Weights of a small mixture-of-experts language model, trained from scratch on English Wikipedia.
Training: a variant of Adam for the experts, 635M tokens.
Below are experts of layer 6 (counted from 0) of a mixture-of-experts language model. Rows are named router (the router's row for the expert), down (a neuron's output weights, with its number) and show model dimensions 0-47. Each number is 200 + 40 x the weight over its row's rms, rounded and kept within 0 to 999.
After each expert's rows: a language model's description of what the expert responds to. This comes from a sample of Wikipedia text that the model never trained on.

# expert 29
router,154,189,178,170,134,237,264,190,220,147,95,192,184,181,231,264,222,254,303,180,181,255,175,230,225,213,130,160,193,204,189,224,219,234,183,206,219,198,178,208,152,263,198,116,236,228,136,222
down0,211,191,195,171,176,239,224,132,169,191,185,145,152,198,183,248,160,259,241,158,153,179,177,198,161,178,167,100,227,206,292,297,208,216,223,223,232,220,152,179,248,237,145,224,264,174,292,214
down1,275,207,225,293,173,188,70,171,177,242,189,189,231,278,241,225,184,239,182,189,285,235,321,251,216,162,111,181,234,189,203,214,164,249,191,241,223,162,197,167,230,211,198,161,189,184,129,223
down2,217,141,219,251,182,232,170,186,248,201,266,231,205,331,186,186,225,174,196,238,223,185,257,277,186,289,184,201,211,178,229,182,135,189,149,223,285,152,224,237,175,175,225,230,219,183,222,193
down3,159,200,229,180,259,181,228,129,200,168,227,202,228,260,266,235,259,132,188,236,184,192,218,147,192,283,264,237,237,147,166,211,146,182,208,273,170,214,250,165,213,161,248,128,151,149,226,252
down4,162,173,231,156,125,189,217,175,218,170,180,193,165,172,219,207,168,203,208,209,153,148,141,179,211,228,85,225,237,227,97,194,234,241,226,217,214,133,183,166,211,236,290,198,237,227,177,116
down5,247,175,184,162,202,174,231,184,232,171,211,179,249,265,192,133,190,169,204,151,201,293,199,193,134,235,256,214,178,170,236,174,134,201,200,227,172,229,203,160,217,232,275,231,252,143,184,186
down6,204,143,178,225,216,217,195,213,154,202,207,203,199,207,211,116,195,210,255,125,203,201,220,243,256,249,199,270,197,211,225,227,235,164,155,192,197,251,131,194,191,226,224,88,243,253,233,212
down7,233,195,201,211,270,190,150,155,218,209,242,203,247,166,199,214,206,223,213,170,243,231,223,227,221,218,162,211,233,243,170,142,276,156,187,215,181,252,252,156,215,232,279,221,259,271,227,202
down8,236,207,150,249,128,161,151,179,184,262,159,177,201,237,211,166,185,253,274,151,208,202,166,188,169,218,193,172,188,216,166,192,197,177,176,152,224,240,224,228,191,171,234,225,151,147,208,101
down9,217,189,245,243,215,118,219,131,224,197,178,178,218,250,193,145,216,168,225,170,198,188,223,153,206,261,246,284,150,175,166,117,158,178,162,166,177,121,209,250,223,140,228,221,168,227,186,211
Digit groups inside larger numbers in tables and lists, such as vote counts 135,864, years 1772, times 52.22, coordinates.

# expert 1
router,257,144,238,200,240,135,141,189,259,198,175,222,242,204,222,243,210,217,233,209,239,200,163,206,175,269,123,280,184,166,195,176,149,238,223,105,168,198,168,149,218,143,185,270,210,205,245,206
down6,192,263,231,190,197,288,146,204,214,167,183,166,196,205,164,157,158,184,239,171,227,141,217,241,138,208,229,228,245,153,167,205,218,180,202,211,228,158,243,138,214,210,202,241,282,214,157,188
down7,188,180,193,147,205,169,222,217,207,227,231,173,283,250,277,250,202,216,220,173,246,193,189,252,191,183,154,183,167,155,180,248,194,186,214,170,191,197,87,174,167,257,153,152,311,222,205,258
down8,128,181,194,142,148,215,257,204,184,178,192,198,226,154,127,98,231,177,213,214,120,207,183,169,206,129,194,247,142,219,184,227,231,227,141,210,149,141,212,219,243,226,210,152,238,252,112,194
down9,225,208,225,238,178,216,214,220,210,197,274,165,158,244,197,242,233,175,185,219,205,191,357,185,183,158,229,232,235,180,209,167,120,163,204,184,197,276,237,211,231,218,202,209,250,196,165,150
down10,235,199,171,200,219,151,223,146,142,229,194,218,235,173,152,155,250,171,248,255,248,141,130,219,158,204,186,200,234,236,217,143,170,154,192,180,192,210,171,192,119,172,215,188,236,223,170,196
down11,237,232,203,158,194,175,193,161,170,230,140,277,158,219,257,120,269,172,215,292,136,243,107,192,226,188,152,222,244,192,175,229,199,182,272,229,108,165,197,180,170,183,119,216,197,226,173,194
down12,167,280,222,220,247,255,135,148,216,208,203,208,239,212,189,155,156,118,192,205,214,178,219,275,205,122,190,166,191,130,145,226,174,211,206,272,225,190,249,219,198,188,265,267,253,199,206,175
down13,166,133,239,249,239,174,237,138,170,178,211,216,243,194,220,189,251,198,223,108,135,142,164,190,225,250,178,150,226,206,171,150,237,188,240,178,240,179,262,205,134,161,247,156,145,193,249,291
down14,130,159,186,176,198,242,204,180,211,186,198,241,192,247,235,208,168,195,201,126,205,197,233,248,249,218,162,177,205,202,195,207,216,235,231,214,264,221,240,209,100,163,145,256,153,204,143,173
down15,137,154,209,278,147,284,93,177,184,179,216,168,191,229,136,157,224,178,237,208,240,181,247,212,215,218,263,151,185,174,220,227,258,173,211,237,223,148,223,206,240,199,143,197,150,238,206,193
Separators and prepositions in dates and year ranges in tables and career lists, such as the dash in 1977–87, "in 1909", month names before a day.

# expert 34
router,149,262,212,197,182,224,238,208,139,255,320,181,147,175,184,221,215,229,186,217,79,172,181,216,209,144,246,155,299,176,224,228,172,218,237,244,205,185,182,282,167,145,207,175,244,190,230,247
down0,152,232,215,216,210,136,215,195,179,278,189,200,227,56,234,217,244,180,206,200,243,137,196,153,128,219,216,192,195,137,224,164,181,241,200,228,213,217,271,216,175,182,208,223,208,192,231,236
down1,211,186,148,134,136,271,184,182,246,162,230,186,222,215,146,213,193,219,219,79,183,169,269,159,244,120,196,168,230,185,249,160,255,171,154,201,228,168,187,179,209,131,267,184,219,158,209,178
down2,208,169,262,144,247,133,162,181,171,272,176,141,122,191,212,180,151,221,244,196,207,160,170,253,176,162,195,175,257,205,143,230,256,235,267,168,154,162,210,131,225,169,272,182,218,249,175,139
down3,177,154,163,181,128,233,218,140,246,228,262,191,252,217,180,258,199,260,236,212,166,212,210,134,172,198,178,248,189,214,243,145,231,170,214,314,209,170,236,163,156,160,202,236,101,209,247,241
down4,198,174,138,154,148,192,145,205,204,205,171,178,228,284,170,270,182,185,283,187,186,214,282,171,264,212,113,184,260,209,210,237,262,188,186,189,165,156,200,162,217,221,261,197,148,135,152,203
down5,162,199,137,216,168,237,219,194,216,216,166,269,221,174,211,254,200,300,136,205,265,256,187,203,181,254,217,275,164,211,251,202,192,185,153,128,127,178,314,177,251,244,203,186,205,173,218,139
down6,206,270,170,286,193,175,227,240,222,217,185,173,254,171,218,235,201,152,200,202,208,198,265,211,178,222,206,161,137,253,249,145,100,219,168,134,263,196,263,217,205,163,220,214,201,169,188,223
down7,243,198,151,202,153,253,181,179,237,222,168,172,191,195,162,269,205,223,232,121,166,264,299,205,176,186,232,180,253,233,235,129,269,207,170,200,259,175,193,161,203,214,226,291,196,153,209,165
down8,188,135,186,206,154,237,258,301,226,199,177,191,219,266,159,187,250,256,199,248,163,270,219,255,163,254,206,174,211,198,183,236,228,209,122,261,237,116,231,169,220,199,240,262,203,199,169,194
down9,243,162,249,188,245,192,193,241,265,193,210,208,228,199,299,132,215,157,158,246,188,217,142,304,254,222,222,252,75,224,217,202,140,218,252,213,182,133,161,259,152,197,182,225,203,232,173,232
Given names and name-initial pieces in lists and sports results, such as David, William, Ray, Jan, Al, Ad, El.

# expert 17
router,218,203,150,242,189,203,201,185,131,234,266,164,219,190,158,213,211,130,188,188,195,169,201,193,184,268,206,179,244,172,178,181,165,150,256,148,172,153,254,229,127,196,121,125,185,148,196,152
down6,230,222,220,247,229,183,168,120,169,226,205,194,197,87,233,195,171,219,262,166,195,179,131,264,136,217,227,203,280,220,172,174,157,169,215,274,177,194,202,188,300,151,153,224,135,207,174,196
down7,158,156,228,197,130,210,228,189,211,224,254,263,199,202,241,221,150,194,280,100,212,228,276,129,245,256,210,160,247,237,222,148,221,197,224,183,221,217,189,148,185,187,216,199,186,150,204,162
down8,261,173,201,172,293,172,165,176,218,136,256,271,197,245,129,219,103,135,175,133,197,181,199,188,179,188,198,216,184,213,150,185,213,79,145,161,172,226,280,217,111,193,158,229,177,177,201,218
down9,226,212,236,178,177,209,216,231,179,181,226,189,183,227,233,162,196,113,196,183,207,219,230,171,205,155,247,209,135,178,214,301,129,243,202,247,219,223,156,222,93,198,199,236,209,144,211,126
down10,142,167,166,193,209,167,218,123,182,233,174,151,247,163,178,294,236,207,187,269,167,179,183,225,185,217,255,189,169,210,221,174,184,204,180,284,152,183,161,155,233,224,106,207,218,212,195,177
down11,188,238,211,191,239,151,217,176,188,198,206,216,240,266,269,239,249,211,243,238,122,228,195,214,142,327,195,167,225,163,181,140,240,220,147,208,215,210,178,213,143,181,198,216,183,226,207,151
down12,176,203,193,199,108,191,186,212,190,175,278,234,207,222,249,194,176,190,182,144,148,246,243,210,165,218,161,235,198,220,242,240,141,152,219,161,152,182,223,230,174,210,121,167,196,177,186,263
down13,166,215,257,189,222,148,210,151,111,224,178,152,238,164,245,209,188,197,270,151,115,222,206,211,189,231,189,244,224,216,184,256,103,164,278,173,163,236,142,197,207,170,196,195,202,188,192,198
down14,190,177,167,209,209,193,124,175,211,232,287,215,205,278,144,229,194,220,268,213,192,175,223,172,235,174,161,160,180,199,182,194,230,183,230,257,113,181,199,129,196,276,193,191,157,175,145,200
down15,227,159,190,207,116,164,230,261,234,99,221,269,162,170,264,194,206,223,143,216,166,245,150,275,179,167,178,207,173,221,195,252,236,268,158,221,201,219,208,177,139,208,254,235,213,202,187,234
Opening pieces of words starting with T, H, Ch, Tr, thr or similar consonant clusters, as in thriller, Chakapon, recognize, Tangail.

# expert 16
router,308,193,289,206,193,159,121,176,228,242,185,236,166,218,302,256,235,148,214,233,137,225,189,172,147,225,145,152,208,196,213,163,230,156,189,194,180,186,120,225,164,130,217,238,163,156,198,214
down6,248,240,209,208,186,277,184,226,235,200,180,222,235,237,213,207,258,173,231,170,129,234,179,199,167,203,200,203,176,186,235,171,241,216,140,217,97,176,242,168,217,225,203,258,197,187,179,135
down7,209,176,143,306,222,213,187,117,229,178,179,196,214,154,258,232,238,176,250,179,168,225,161,212,194,232,144,179,163,185,189,235,176,244,191,198,216,186,165,192,216,215,243,233,305,183,227,144
down8,231,207,203,243,222,209,230,196,142,245,246,178,236,189,240,148,219,188,261,249,122,219,185,198,316,259,182,202,175,139,136,165,250,232,234,138,242,201,112,158,129,190,196,257,220,216,180,187
down9,241,187,194,168,225,220,135,141,225,236,182,233,194,129,285,177,206,234,170,276,247,181,235,201,223,166,201,190,218,172,247,244,163,155,213,205,228,198,244,198,170,197,214,113,179,124,158,188
down10,123,170,232,203,226,193,150,199,214,226,209,232,175,176,160,174,121,265,88,200,208,213,200,221,193,226,209,207,216,236,180,162,219,167,244,256,178,200,167,203,133,214,198,188,141,204,214,287
down11,137,229,195,137,191,173,208,167,167,205,205,180,257,219,112,227,215,176,206,194,245,219,243,178,205,260,250,247,237,233,182,150,250,204,263,233,176,156,269,257,151,219,227,217,160,164,227,198
down12,261,197,179,216,200,200,220,217,191,188,111,170,169,193,187,212,203,192,250,278,184,237,167,213,210,157,197,166,154,209,179,245,189,217,180,186,196,196,207,181,266,197,129,158,163,278,144,165
down13,227,279,168,221,262,235,204,228,200,215,127,185,213,147,196,253,188,209,231,190,126,214,228,180,161,195,153,192,253,138,246,165,199,273,192,252,190,135,156,229,182,283,183,188,222,236,160,177
down14,297,252,198,190,150,123,184,221,264,187,185,187,212,153,266,146,209,158,225,259,164,177,144,226,178,197,172,285,155,244,166,140,223,290,145,213,226,179,151,234,209,224,162,197,222,149,194,248
down15,220,179,233,291,229,142,119,161,237,218,177,172,171,174,219,260,209,157,145,116,262,246,232,182,185,229,156,167,188,218,217,199,142,200,227,174,190,171,194,203,225,176,178,143,254,124,235,140
Pipe separators, semicolons and parentheses between numbers in statistics tables and number lists, as in "2 | 3", "1; 1", coordinates.

# expert 18
router,236,244,203,187,224,234,141,257,169,204,265,274,231,198,149,204,192,167,240,247,206,199,137,223,263,138,185,120,196,150,263,124,207,234,237,265,180,228,194,227,167,222,284,200,260,190,218,174
down0,221,119,169,236,246,164,271,191,243,213,233,174,219,144,111,256,209,152,162,210,223,238,203,235,154,266,224,231,205,253,208,194,211,212,131,299,206,231,245,196,112,244,233,199,177,154,198,198
down1,198,229,218,182,198,244,243,172,232,162,151,186,224,228,206,138,217,200,161,148,130,207,244,249,188,227,169,221,206,301,205,188,236,134,153,194,190,206,184,206,244,225,250,177,178,218,216,210
down2,173,262,181,290,115,168,207,168,189,214,188,183,165,144,241,191,232,185,233,212,197,233,204,330,220,116,250,207,204,196,183,200,160,164,215,201,252,233,262,182,247,178,288,220,179,184,171,161
down3,130,211,238,192,180,218,234,187,160,211,151,176,90,162,179,122,212,197,195,210,244,192,277,203,197,242,212,192,198,231,163,193,221,221,155,221,151,222,169,262,234,137,221,159,187,175,206,138
down4,218,140,181,191,230,235,194,212,222,201,222,246,212,183,240,213,164,242,185,226,308,181,199,271,226,220,220,113,225,164,248,153,153,161,245,244,249,186,174,296,222,231,263,184,230,177,243,232
down5,206,203,167,233,130,155,212,157,202,194,244,165,219,169,206,209,181,250,204,244,187,197,135,227,178,231,206,220,150,246,199,239,152,207,212,157,331,197,216,80,168,280,172,230,218,183,225,217
down6,161,201,216,275,141,259,174,194,232,152,277,227,194,223,243,237,223,244,213,180,131,277,181,209,259,190,160,211,284,190,262,213,191,201,154,194,234,198,274,259,240,186,204,170,205,179,248,214
down7,186,179,228,226,213,146,215,191,175,227,187,194,106,155,164,273,227,119,186,189,282,219,179,208,219,249,270,214,139,224,209,214,152,210,207,248,182,240,138,191,326,197,144,195,224,213,173,218
down8,207,153,201,278,202,184,176,189,189,227,272,202,205,181,139,269,178,104,233,242,203,245,230,181,241,214,219,222,175,171,166,238,188,202,114,171,126,250,237,243,179,185,222,156,161,201,198,104
down9,226,176,122,239,195,221,170,299,226,181,214,234,179,168,252,181,281,143,232,179,199,172,151,211,251,134,172,162,234,176,243,156,176,216,237,165,229,247,176,265,178,252,229,139,235,164,204,280
Vowel or short pieces inside names and foreign words after a capital initial, such as SciP-y, F-é-lix, C-y-cadophyta, plus the word "as".

# expert 28
router,163,179,255,169,169,203,196,176,204,235,252,134,162,216,165,253,175,150,188,207,177,214,172,204,248,185,188,139,165,215,185,227,265,141,191,249,197,244,219,176,257,239,244,205,248,233,253,168
down0,171,170,219,162,200,222,284,209,261,258,231,195,160,192,173,222,195,273,185,201,192,240,150,221,207,194,290,166,243,191,212,223,189,120,251,208,188,225,157,277,285,212,186,196,123,212,239,243
down1,240,288,183,186,160,130,220,273,272,238,214,218,138,190,209,228,210,190,195,258,214,213,185,186,256,154,225,194,258,93,228,182,147,110,190,208,198,226,223,211,223,179,199,214,250,156,233,216
down2,274,137,208,184,181,290,212,180,175,141,189,238,174,178,204,141,157,168,211,102,195,164,224,254,200,187,187,208,300,246,233,150,234,167,245,157,205,215,131,243,224,205,215,217,233,193,160,255
down3,216,217,230,236,191,155,280,208,202,179,187,90,230,262,167,185,224,172,232,180,249,218,230,261,217,201,262,161,206,286,231,197,258,242,165,197,234,217,138,163,241,253,171,264,272,250,236,284
down4,251,213,182,241,194,168,256,202,227,278,321,174,155,226,216,261,180,188,200,155,211,260,145,222,237,219,186,213,239,157,206,189,160,211,163,259,187,200,196,276,208,137,226,188,214,197,136,250
down5,232,225,152,174,238,276,284,171,200,174,189,128,161,207,217,132,190,248,178,165,212,229,280,206,178,186,156,122,236,164,203,176,210,161,126,251,232,118,254,250,206,169,209,163,207,215,246,237
down6,186,161,255,252,218,94,172,255,170,207,224,171,239,239,183,199,199,121,114,276,137,273,220,117,181,225,234,234,266,196,159,183,227,190,181,241,195,208,222,202,173,205,136,178,186,280,170,227
down7,206,152,194,203,210,223,145,251,219,180,255,241,233,211,168,216,275,285,183,181,216,214,218,229,170,207,113,234,258,192,239,154,213,215,168,145,217,137,272,182,247,164,233,188,193,154,253,158
down8,232,205,248,264,148,170,258,194,223,165,209,196,224,174,240,234,190,215,228,131,116,233,138,189,210,182,136,240,175,160,202,98,252,166,259,252,237,170,177,200,158,169,171,158,197,168,180,175
down9,152,189,187,229,140,165,143,185,190,197,221,270,195,132,174,172,240,157,232,232,195,185,187,176,139,180,202,270,212,286,169,187,159,190,185,141,160,227,237,147,282,240,140,182,202,217,235,136
Word-final pieces like -as, -es, -os, -us and the piece ind in independence, in names and plurals: se-as, person-as, Americ-as.

# expert 36
router,119,229,190,211,197,135,239,198,206,152,174,268,216,205,237,341,219,290,277,211,212,257,155,188,248,199,105,187,150,228,223,180,211,204,217,229,206,196,203,239,150,191,240,158,229,222,156,177
down0,210,251,322,209,186,155,204,214,184,200,107,207,126,270,282,179,143,252,255,189,263,238,210,219,206,136,236,173,226,214,161,175,181,247,189,180,232,179,220,167,125,187,244,226,135,215,220,177
down1,268,176,246,192,202,176,231,208,244,176,125,216,262,149,140,157,204,149,162,288,189,231,241,158,271,236,307,268,157,240,142,135,159,217,178,199,204,242,197,244,153,191,144,172,167,216,159,153
down2,199,179,236,264,165,223,167,147,199,211,176,154,174,240,229,114,253,198,187,204,215,175,159,198,116,250,203,235,207,204,168,202,238,167,152,186,172,193,193,220,228,262,215,227,185,145,193,146
down3,161,223,223,211,218,170,183,182,268,218,186,239,278,187,159,166,215,189,170,203,219,162,225,145,241,278,130,296,250,240,216,124,193,197,265,193,175,172,281,272,203,250,194,160,263,190,181,221
down4,260,229,199,210,230,164,233,196,171,183,197,244,238,176,214,210,179,292,221,274,129,235,174,196,184,257,171,185,122,201,198,218,205,228,177,246,160,159,163,163,127,173,278,197,215,167,268,234
down5,174,136,133,138,215,170,181,135,177,157,176,180,187,198,153,202,183,214,135,177,152,289,191,233,239,223,205,181,178,154,251,223,208,181,295,213,158,143,174,164,260,236,180,173,219,234,172,194
down6,175,197,217,195,190,180,183,138,219,245,149,203,234,228,187,203,211,87,158,183,193,213,183,186,186,269,175,194,202,157,227,168,130,255,198,173,154,209,246,269,203,106,162,138,151,103,274,208
down7,210,140,213,219,161,188,197,272,207,148,180,234,225,197,217,102,251,194,225,248,179,222,163,77,177,193,230,248,208,146,170,181,255,276,177,198,198,186,226,185,168,184,148,243,205,119,223,200
down8,228,203,240,174,226,118,231,125,247,184,174,248,280,229,81,217,255,263,188,259,211,258,181,194,198,233,154,224,214,194,166,133,222,264,100,181,173,223,182,191,159,229,184,193,165,202,218,178
down9,267,189,190,253,177,211,179,169,277,187,239,154,172,233,200,176,206,73,169,147,228,274,263,211,179,169,187,233,231,276,198,277,200,181,165,195,156,182,162,174,224,241,188,149,185,153,264,252
Leading digits of years and numbers in tables and career lists, especially the 2 of 2019 or 2024, plus ages and scores.

# expert 25
router,191,214,258,219,209,88,227,273,171,199,299,174,185,231,161,165,193,195,146,145,189,209,235,229,232,200,203,163,207,184,142,245,213,162,159,170,209,200,160,233,179,184,128,229,249,167,189,197
down6,182,140,214,214,244,168,165,164,156,286,220,268,181,159,201,164,218,227,187,217,253,246,211,94,197,260,232,191,184,208,213,272,159,210,203,117,212,263,217,99,167,171,202,115,201,205,157,202
down7,211,214,166,185,128,198,158,173,266,179,245,164,268,238,190,101,116,171,210,169,133,293,135,176,223,222,164,194,213,249,196,173,203,180,186,185,247,131,206,231,185,234,201,177,220,310,185,165
down8,222,247,198,218,177,131,139,277,149,219,272,275,219,237,198,159,298,193,229,199,269,249,220,189,203,161,282,164,221,138,246,183,224,217,185,165,220,175,168,185,179,194,187,167,160,156,231,281
down9,159,205,222,246,213,185,165,149,226,198,130,193,259,215,232,258,190,181,202,171,198,208,206,225,133,231,171,223,156,207,273,220,119,249,159,158,230,191,177,227,207,224,260,196,201,204,183,163
down10,127,204,113,152,118,186,230,185,238,147,183,222,241,194,213,157,258,233,179,157,195,160,189,187,151,191,108,136,213,239,242,250,191,266,184,201,170,158,170,198,230,176,255,259,172,198,252,201
down11,173,250,150,205,270,266,283,184,196,241,121,219,205,159,275,191,253,169,184,197,171,164,187,170,178,101,266,132,162,235,283,238,174,166,199,215,143,240,243,177,210,221,197,200,203,188,251,279
down12,226,248,235,174,226,260,188,209,157,231,168,270,188,190,231,212,141,228,124,165,243,224,249,231,201,233,235,207,190,243,248,213,113,206,148,277,190,224,269,213,242,163,179,245,226,184,187,115
down13,178,152,203,161,246,197,222,174,227,165,160,239,248,174,116,197,261,207,282,174,208,204,237,251,202,286,208,152,221,214,160,162,168,200,201,197,234,137,166,191,228,118,213,258,199,124,220,189
down14,214,185,256,211,258,232,221,262,209,304,255,284,200,203,199,139,180,234,216,229,137,162,167,223,166,199,162,226,240,224,115,232,208,193,242,234,235,168,222,212,162,198,154,178,229,189,163,263
down15,214,229,110,212,176,211,174,179,219,233,206,188,260,162,170,219,112,246,241,231,207,298,228,192,194,282,162,193,189,248,195,248,232,168,134,148,161,203,201,169,219,192,179,234,204,195,191,204
The word in or In, often at sentence or paragraph start, plus the first letter of section headings and names, such as ==Book, | Dance.

# expert 9
router,148,153,228,232,284,157,239,193,215,180,194,267,233,198,202,192,175,224,239,148,162,209,263,188,208,183,218,222,169,256,130,194,206,148,172,220,224,235,239,263,236,195,230,207,189,179,212,212
down0,215,202,225,254,248,182,254,178,214,164,160,141,173,163,201,245,170,134,222,198,153,247,188,166,175,191,155,170,204,155,202,223,246,139,187,114,226,191,209,263,218,231,142,148,278,180,167,208
down1,202,207,109,252,242,164,185,192,207,104,249,216,196,235,280,185,79,174,182,189,175,146,151,165,194,162,205,181,230,163,127,177,264,133,243,196,229,228,237,241,190,231,188,171,166,188,255,206
down2,182,145,173,199,232,107,254,247,146,266,235,173,190,172,158,194,141,252,261,162,236,151,241,251,250,207,203,245,291,201,180,164,227,196,154,150,197,138,153,201,173,217,146,185,220,176,240,231
down3,213,173,167,117,184,188,214,184,206,259,302,196,225,178,223,257,174,172,227,164,238,237,263,207,207,239,136,216,154,168,197,271,205,212,154,171,208,157,212,210,162,198,158,222,229,164,257,199
down4,144,252,198,245,229,291,213,209,180,190,113,245,179,204,221,148,200,214,157,186,60,176,252,195,123,191,149,175,132,272,190,191,146,166,199,181,150,204,213,192,210,165,150,210,222,228,155,225
down5,184,192,207,237,232,176,221,191,192,242,219,238,126,246,149,277,226,167,156,167,199,203,219,179,131,168,200,135,237,249,209,186,241,208,228,249,177,194,248,167,142,243,138,151,194,244,201,191
down6,236,192,152,236,175,165,222,182,198,201,204,238,226,274,211,176,223,193,208,151,183,191,178,148,132,235,162,224,275,191,239,178,241,205,320,166,279,263,268,172,193,198,184,230,218,266,154,286
down7,159,248,192,152,219,189,182,132,134,217,188,106,193,181,295,161,226,258,220,256,245,137,219,220,124,228,247,178,194,258,246,288,167,221,147,196,238,170,237,153,215,185,261,215,208,228,211,164
down8,224,162,261,147,228,196,146,304,221,249,166,216,315,278,198,209,220,180,224,218,150,181,199,207,221,198,210,216,158,162,201,187,145,160,191,162,146,254,124,261,208,212,175,202,151,176,204,255
down9,204,196,178,179,187,172,223,196,228,216,155,178,237,232,154,236,158,206,168,221,273,228,174,186,214,169,230,231,179,245,101,208,218,185,157,299,196,184,150,131,253,191,237,232,189,248,170,193
Word-internal fragments and common suffixes inside ordinary words, such as -ing, -ed, "form", "ib" in fibrosis, "id" in air-raid, plus direction words west, east.

# expert 30
router,141,154,179,245,193,164,219,223,156,189,329,160,210,246,218,218,176,120,203,236,162,217,189,201,164,185,204,142,186,162,200,171,179,177,224,165,211,161,229,168,122,220,226,231,293,126,224,234
down0,217,197,209,184,258,206,252,131,182,266,163,169,174,196,221,244,201,83,171,275,199,198,182,212,198,225,248,183,243,230,197,223,233,207,161,237,114,208,182,210,284,210,287,180,193,228,202,234
down1,150,177,177,180,203,189,182,191,232,223,197,142,182,182,194,251,202,147,135,210,212,207,232,147,208,159,83,173,150,165,134,234,210,182,165,143,248,200,226,144,222,190,228,165,110,200,180,127
down2,175,135,183,183,218,203,152,136,189,150,244,177,146,219,262,152,223,201,156,246,296,228,250,183,265,263,235,180,236,179,260,184,119,146,209,215,259,138,228,173,220,206,167,201,240,170,186,262
down3,187,206,232,218,206,179,217,160,141,216,199,227,202,196,246,250,230,243,108,144,200,245,181,253,296,192,223,173,155,210,208,135,132,258,226,175,255,255,215,285,256,193,226,171,234,199,217,241
down4,143,198,201,143,206,193,233,232,207,153,250,174,164,217,205,224,116,223,207,213,255,133,143,270,237,161,205,196,218,229,223,174,240,181,221,189,116,131,140,240,312,260,212,198,241,209,215,294
down5,209,281,238,198,198,227,237,221,183,255,180,242,252,128,156,143,210,285,138,214,199,222,196,200,189,174,192,229,185,236,192,201,231,196,220,154,251,208,213,213,248,210,125,175,221,196,281,214
down6,236,193,242,202,256,155,217,155,174,245,214,167,146,217,228,226,180,227,239,234,158,210,159,141,203,192,167,276,251,140,159,207,219,167,217,283,215,235,173,184,93,219,182,175,208,211,237,148
down7,244,224,256,239,163,168,267,222,188,133,128,212,153,185,214,168,203,165,147,267,239,192,173,195,193,196,201,126,197,221,194,241,122,191,198,212,149,123,117,193,195,213,202,253,228,192,221,238
down8,161,239,212,195,180,138,251,221,132,192,222,144,131,237,147,170,166,183,181,219,238,241,199,211,170,299,219,193,194,179,226,274,193,149,130,187,143,146,199,243,197,220,181,187,203,148,248,208
down9,252,175,203,192,293,208,211,238,198,172,185,189,222,150,239,115,218,163,182,215,145,200,257,263,103,181,238,146,195,200,205,328,156,127,221,203,229,212,137,192,149,208,181,228,209,219,270,259
Opening pieces of words and names like an, con, pro, San, Mar, single capitals A, M, S, especially "came to an".

# expert 43
router,151,197,190,258,212,165,221,171,199,153,283,199,140,246,203,289,128,183,214,188,227,118,283,200,174,204,183,176,158,223,162,241,137,252,241,204,209,248,144,231,238,171,234,255,239,158,191,193
down0,230,170,207,205,180,207,154,242,187,210,244,229,206,150,166,276,138,210,256,160,189,206,209,161,156,275,170,323,132,185,173,142,178,248,132,204,154,202,224,219,129,140,133,230,159,197,236,182
down1,209,218,94,126,221,239,168,218,191,159,200,139,156,151,271,150,152,220,219,222,189,199,211,265,167,250,231,200,226,179,197,197,224,200,201,213,201,126,215,138,255,265,248,234,193,160,231,198
down2,243,209,163,231,133,219,178,235,179,190,248,342,160,203,172,200,241,130,211,175,160,215,203,204,221,158,197,155,201,238,250,175,173,159,138,168,223,252,208,197,175,246,250,129,216,136,203,196
down3,164,194,284,188,184,128,198,243,189,235,281,183,267,244,178,190,243,167,200,216,176,216,217,154,202,102,253,204,185,248,201,244,188,149,226,191,247,230,170,151,231,240,168,157,144,236,142,266
down4,189,248,252,183,156,192,194,153,234,215,150,116,194,145,178,162,258,246,220,249,220,147,199,249,152,155,191,283,228,233,219,196,238,253,189,128,211,227,183,136,259,169,294,236,201,206,201,196
down5,196,169,184,174,197,158,246,171,201,241,172,226,221,234,263,84,231,160,205,257,259,175,222,139,165,238,231,142,184,156,231,122,175,128,218,254,244,222,223,177,175,168,249,235,145,236,232,248
down6,231,223,183,197,224,281,202,257,211,167,160,246,221,199,162,194,178,264,165,185,131,155,177,252,206,196,142,229,182,268,203,194,247,149,227,191,191,142,162,270,174,208,304,214,180,186,253,189
down7,179,152,176,184,196,249,111,212,223,200,181,261,142,222,136,201,224,156,238,131,180,169,231,192,213,217,184,207,201,251,211,183,235,227,208,110,180,163,275,226,230,196,275,192,207,117,239,217
down8,208,205,255,170,187,170,162,269,201,154,174,194,157,187,196,159,182,86,146,174,168,135,225,210,232,184,168,203,232,210,163,234,165,186,297,183,240,152,203,174,215,187,137,171,241,165,126,242
down9,195,217,225,196,50,244,206,227,183,138,207,154,224,179,147,191,188,208,174,136,175,189,261,236,239,200,213,204,152,226,197,169,222,172,161,197,224,183,199,212,184,171,258,238,217,173,201,271
Short syllables inside personal and place names, such as al in Nathalie and Andalusia, en, on, er, med in Ahmed.